config = dict(
    router_score='softmax',
    init_std_router=0.0331,
    positions='rope',
    beta2=0.95,
)
Below are experts of layer 13 (counted from 0) of a mixture-of-experts language model. Rows are named router (the router's row for the expert) and show model dimensions 0-191. Each number is 500 + 40 x the weight over its row's rms, rounded and kept within 0 to 999. Numbers have three digits each.
Before each expert's rows: "raises" lists some tokens whose logits its average output raises strongly, later layers aside; "comes before" lists some tokens at least twice as common just after its tokens as in all text. This comes from a sample of Wikipedia text that the model never trained on. Tokens count by the router's weight.

# expert 40
raises: ",", " in", " (", " from", " and", " at"
comes before: " of", ",", ".", " in", " and", "'s"
router:499496463484529552511535539505461532455523543528472537554500486577512543453559547490533524566464485509545524521436531440434515515512505569531570514466543556531469482534487444479551457539505518461507500562558491554508460514443479560459481553521574505465510509495581498552430502525475557576466521513470484472514486440483467474539421435418554496412469487479443523524461481559505532552503500518447504582457491428466541512539442455464563464505511520528474526428432502441496450465517568555474503482530505516542497442471531470481531504474487539532542496469516603491609482488496481540

# expert 75
raises: " (", ",", ":"
comes before: " |", "s", " medal", " place", "ing", "ist"
router:567482418537562493532462458508568513452514460510515465461511466522536546482542488484505533488468446446491486495484528453463545473506498540543528528478497454462513456478472487521446457554487474445492614499486491463552495478520552459489500602484446517516472541540495449491461554518454533439439560522473528530469443495485540544437483466514559431444515544460529480435493509520484431441507573532509458525488496422464509524484469563569432497428479465526506450463469528553568495550450525530530484478533445517542508436463602437541585528534434549510433522479475517518533536479475449494

# expert 46
raises: "ic", "es", "y", "e", "i", "t"
comes before: "ing", "ic", "y", "ical", "les", "ics"
router:506508499519470486469526471495520442543508524544556518461552415549464455482484468507466545460445450451486556522515398498431558465456519531515448557467520482582513567504497535457473475454543520462510512421513462451481499502471474521456516509484494470489539582475450442551478431502461409476535495444498511474520444526505554542536535452531520500445475485465506499505494535522546458509563509507416501425566453464495528459510488506569493466535436469424462558477426504541459516459454535497546472508537394450468469552421464591486541529546502535466541477493451520525540463465528463520

# expert 106
raises: ",", "s", " (", "f"
comes before: "s", " of", ",", ".", "'s", "\""
router:522529490540475542545525498469540567469497520532484487511522499557558575458541521504521384527407488477503429557463491465439453462536464510493424497475467492530583531465468423512501469537497488485507569510515543534504524502458490586418501559499514544419547483517476447594518520585461504523492554536483490541465480501468519477499501574501523514465459423481481476424556583512524494492510543511429528521479521424474570573504522547434547459513538534510460558456465464471549468464450494535500497433520493477496536417456550447461495477487526509511466417529507495480527535495467505478

# expert 20
raises: "ot", "et", "y", "or"
comes before: "a", ",", " (", "i", "en", "o"
router:545504520503519496451433441529434477456555489459508482460462500446517476515549454522502430481570433512521474545537500514528530558474504468530525447512524462492525463493497503553520488585489527466551596520523471513558525485425492465474539529464488503548543517532446547518501519436482483505483532514403570493473508431536530514485454569542497444495578559451564461599486453497430496449476522529456523487477545491476499538438459532481445530445494519488473459463492552550569528445547480564466479475472438480484462489461533518520505453437484550416460449459508525493583562590525493522

# expert 10
raises: " and", " of", " (", ",", ";", " to"
comes before: ":", "\n", " |", "==", " of", " =="
router:513498465558529526393472594559489495467498463531500486495577505507490525529554551515489588491534504478523506507446503450553477492451499533517548494492506503494489543578547434451442487576467549554477506546559458527456395506484446548539556509515541453481534409489482557573482519552513555490533487477533491530478456458490447483404492451440522455509489481461522489513510472468473446557447503506503429560569474511492518440524471444514457446558482475493438505481514551565468436523560466418502521570483530560515503517562565526485509460491486521476528494532512503569512518519457538454

# expert 95
raises: ",", ".", "here", ";", " ("
comes before: ".", ",", " of", " and", " in", " were"
router:488516497481570531493520540530466449495531455562459490521553539561518569493566586490466521509516517546522542524470448447553451486481496490541572523469541458510439497492559472458483438528482502478476496594557474572494447495441449508474530500528553498489536475505540486554443463516513523524491441475526441489457491490490436485407450422483471462477480556503470499502477480545580577593459543523468409597452469476480559449523513531473589519510463505500446523444431522471458465482514528502483529517493466501528547478484492479431516509502426578545505552471471513488568503489487515576

# expert 60
raises: "\n", "S", "N"
comes before: "\n", "born", " is", " was", "American", " a"
router:566499467477518517480543485493442503535448481460495472543482518426503526506440543524475490526530490557523473556468492522467474575554513494494488537482479463448461573496511448503503499464491532552453482571447493510560506499510544457480516527444502502448394519536470487501497567506531529460534479514442503551481495506515451531479435428551445571474422422444512546518457537574490571472447519536503491534543491442425416500424536574486517542503464444461533491541509442518466556550539535600521508541439592537543426479480512510592524514499551524522522500536507509510446481545466507463

# expert 102
raises: " (", ",", "\n", " with", " and", " which"
comes before: " of", ",", ".", "s", " in", " to"
router:496451512458520451534463505538499548485466481522503498504510553517504537464554441508499470561490524456517456535476591515430462447495529552462470441488476489522534538434482523510477467518505484507504520511487515464410443444514402480475556550490518510415532449445507430486427536587445466509528569494488476534551446527478546448522529467502531490497545520447425561398471555450514469489523441511448502515477519506471546566527550488512543476468533558456500513480434526545501471490455506511505550434516442526457477461444524515537440502516447582498493448478413449531592553491440500528

# expert 16
raises: " (", " of", " in", " v"
comes before: " |", " of", ".", "%", " (", ")"
router:488478483493547482504496517543575449545445471468485462479588532490538560467533501545505558513558488540473558497452533447437478477541551576482562510510550470510498527541501491562471482535457575505452495551515491536515436487475456470524496504474548485479497452499440542516440533505484526487492515533566573457445427474488431480475452476539499454515478476481481515511503467517510524526510466469518438491551495489436472448495482529561444529530469528496411537485480575551464554518545457405514476517501497551530517487594451497528566468451445480617594474528458565517496572567462464472

# expert 41
raises: " ", "\n", " -", " –", " 1"
comes before: " 0", "\n", " 1", " ", " 2", " 3"
router:521413523482557495542441477546500487544447506470457451507448583544491497482460522531479431446510436486489506506514482474445489480517424493508532513528516533505436530468548492540563472544475523527520483455489491537478549484506440426517496455446486468463478493440502545556505440482515461508523423493523476569459499505536427559435518474492470475473528544502445573456515432489424492606479532453483525462537546519469478490477446554496498545457484485427454548451443475561488546545507482531554536466418526479507509531532523450548469545535535500470449443461504567506474514556431610444

# expert 82
raises: ",", " (", ".", " and", ";", " of"
comes before: " of", ".", ",", " and", "ion", " in"
router:491566492538547568424517551547429441554498542543493543439536462570468586527563560517441497486533547462545522528532488511580519487473481500508544528472480494462471467491522474449543494492467483488439532536582473551474463521426444499493484469502505487475539507460517477525537457539546540558505455519566451462477542472461467459461518434505444499444524499506489472494453480523503550550530489485458416540441457513490566476497497577466551507476563547546471492469504515542474437458432514583495529487498456518526499509510443514478504509508500596532538595448483472483620444450499506530

# expert 78
raises: "ed", "ing", "b"
comes before: "ing", "s", "ed", " of", "er", "ground"
router:530544467509476535554471498460503463482502486519517496499536416528542497462479474465522502457395566444526491488438528499452609497499510591493449451462507477553550489465489481542481470471466474515518557459538466546510493517521451526447515535509466432508526512567478398520454492530500544506522494553476526568480478559498475548424468505566552506468504518409529475426497551485478506563488483564439520501553481491537546517568528515539484544540454454513485494468470564561514562532417438564459524466507497493520496401468516487490556553535451532481552460493461561548519538421497451525

# expert 73
raises: "\n", " ", " Sw"
comes before: " ", "\n", " Candidate", " Votes", " %", " Succeeded"
router:512495514463431511508475494474468469508479457534435459513550537520505464532502506428475506494582453585480448489524499545453503577461495507528540583530525446488495498563553552557462476530554472476439458475473494543556490506485484512558503475448536469503495500458526528459507519424459470483459415469550480506471519456447456483440552562439461522472509481456553481485511511466489496515568488481511395554558537528433469485416509470495528505569570450469531493504584472544505599526520473502559502459456563489514423491572486463549541520506551485457486506492468570510433554461463475446

# expert 66
raises: " to", " in", " as", " for", " the", " by"
comes before: " by", " to", " in", "ed", " as", " the"
router:517512483489545483525491505474444495477518534536528521511492486536490447570528564489501570498427538492489574477494498555524517488526500509524560557450456402520487552487556512428485503463487547449416559580472502462500478485560443491525539557493493532504505448505443488535484457526424454472506495555485549487491449592498480502475529529564490510548466504506540406487438491491510548530566496512505458467499518507478529440550574496524464592530462530568479477450472492568388555504434504477449421485489482569407502523501538476471490493479419546508500484467504565528511493473506475589

# expert 27
raises: " |", ":", " 2", " 3", " (", " 4"
comes before: ":", " of", "\n", " information", " (", ")"
router:515443484539526453480496588499482539487434530482543513480537470509466546483569557494415583513496587511495502552471539496443493492474541573513538430452526443504482575542532510513461498521479509555475541536452472545511523488474464510500533542539581485523526448506507499553469467533512413462516455444470500543450512530438467474472508482431488474537550459501555449473446482465406471586507492510527486584529430522463464558539498523561507538515531506458432517453496477545481469562568414525451504520462514553527467464564543508518463461506478463464474418549547547563482529527529516481

# expert 12
raises: "es", "-", "et", "ec", "am", "er"
comes before: "et", "ing", "ed", "er", "es", "ers"
router:459479438436399502502535505532420488475533418539522443528478460492461494528446477428520481548441550458556516479547476513465519472436536538522459525470531514505508524473461526500535490443436479469551568497556553461519534464478550456496484560449489460547516483555490474440544569504571535533461513490532553545503492520512500479513536481492558493533524528468580485446569503486445478465512547509489472485490423529520596487598447505560505519530507462522514498530499480461501505496428461631510513550506491462515523549445488550486530546541459602485543460453526543525552528462453476527

# expert 22
raises: "|", "After", "In", "===", "-"
comes before: "|", "\n", "-", "==", "===", "|---|---|---|---"
router:505435482445522471407398502435460569528501455528448470521519497497581462527521488511459514461498506565514512480511420544500447546453549551538472500477542481443476569551521483519481482541429492492523433496454564476437561485471447521490525487489559550521441548562557487563441512519510564484562485519511520545547539520458519495520516443498482475467473542503523524489584480526532455506501482458486503516598492481430551496434498567480533508454479515496452579432455476533442479557499452462439535477451514525522530508551562510528469561523508520489431507546521462496421504447452543468

# expert 92
raises: "ing", "s", "age", "ess", "é", "y"
comes before: "ed", "ing", "s", " to", "ier", "t"
router:478511458542564492491422540469508487504505544536569523511515439540548524557516518521515531473456512482432527552545554513424531441545504545500446521422500454495554492447576434544422475459458549459496554579496529433444488459502415480489503549467416469517521567421433453535550465509500506496487503559504527501535434533505515480433495530556483497504490459441488504431496534516490519477463451498458411519484526512553548557506532524469531553559521536568521517517495525594484446444436501527510466457513487427503525508500491460479483479558466566564505501495542504493525508406512499516

# expert 84
raises: " on", " in", " the", " with", " and", " at"
comes before: " the", " in", " by", " on", " to", " a"
router:471507497491529498532483531542463484485510464559432496540534604525538435483507518490487552499416540501483520507517484545509427498559481543546546464522493474530541457479544474446526534458518538516445535552459538521449519491559474568558562556476550495543457384496439524440421521504540481508531494527445492478495507557493417453524454557548478466577462532432497466473439496522536470539477548503487527581548476512480503480577478485529441510543564482492600492459487451519477505487543439498530521546466513545476496445537547556557470525507449450539446506529503564499476519551474433554

# expert 3
raises: "al", "ac", "ary", "á", "ant", "at"
comes before: "ation", "ated", "al", "ations", "ate", "ary"
router:541489464509489514494511506534576496485559403470493431508522464487526572495534514518503519521442480532589560548544509446415551543474507506464447391533471494449488493493423490529573537492504524479514532518485546451455533435487420553596459489426490464434532507517481501592495590533455466558469496577493510485474481456475544482504543478464486492499516453479529500576450559462459491455508467562538483464519428443511529492460495490503526493526516562554460559492504504466466450547449505522412538551531487514453525457483463532495519483459482533484509552556497428536544521510564521502

# expert 72
raises: "ov", "i", "um", "ow"
comes before: "i", "a", "h", ",", "k", "ar"
router:528485554554471530493444536482424494476528410515492542494452469461496526507481466495508544510540514412476522529503421429558471524474487459499598488491502490478493475470560513524461514555559525457522532470521558442539546515407450449470458471457470473543526549580445453477532473512532550576535492474480551465495545500508520485488463458550477484511508564490493479468516469463476598501414465486462456453494491508544502498434500547505485503567511418550497491558521544509514466410506531519492519525554445503517487389504520486481523482469489575444567456451464582523534576481509561497

# expert 45
raises: "0", "1", "3", "2", "5", " |"
comes before: " |", "1", "0", "2", "3", ")"
router:524510597399488462519466444495520513550478508510523496568571514542570533443483555503488471539545563554585550509521521544455439462453466499480528466549505480525538456518499468560532481531477454491553450496433485498490534561579493460449509461488461470466495537457572527492526462507522501499535473468528547511459538435530564510507497467578452432474460565449495500505553517496446461460523510484460541564455457520479456501516441538510508476507479491520464555457486413533437550501543477530469516445478495556549545404547551464499491505525543528475451444422507490493556472584454481540

# expert 87
raises: "-", "|", "\n", "M", "W", "O"
comes before: "-", "\n", "|", "==", "=", "The"
router:483493485435496462457542515453432515495463469505474501548499491534569514474466502437435472490554433554555512554408511545511506593448562561534455488509518417494464511579508558485457505514482538501469438482477495465433589464465470575524501480494455526462482534492478549572539531435480561455516494473527475511499554519396548582518535478499522503484544502441552536479529505498501513467537502519498481544580564508464552541453541462494547507500448457479562508496542463543467590491476501536514511529443558513540537453568492508571489544557513500509519549467534445536507523529480456430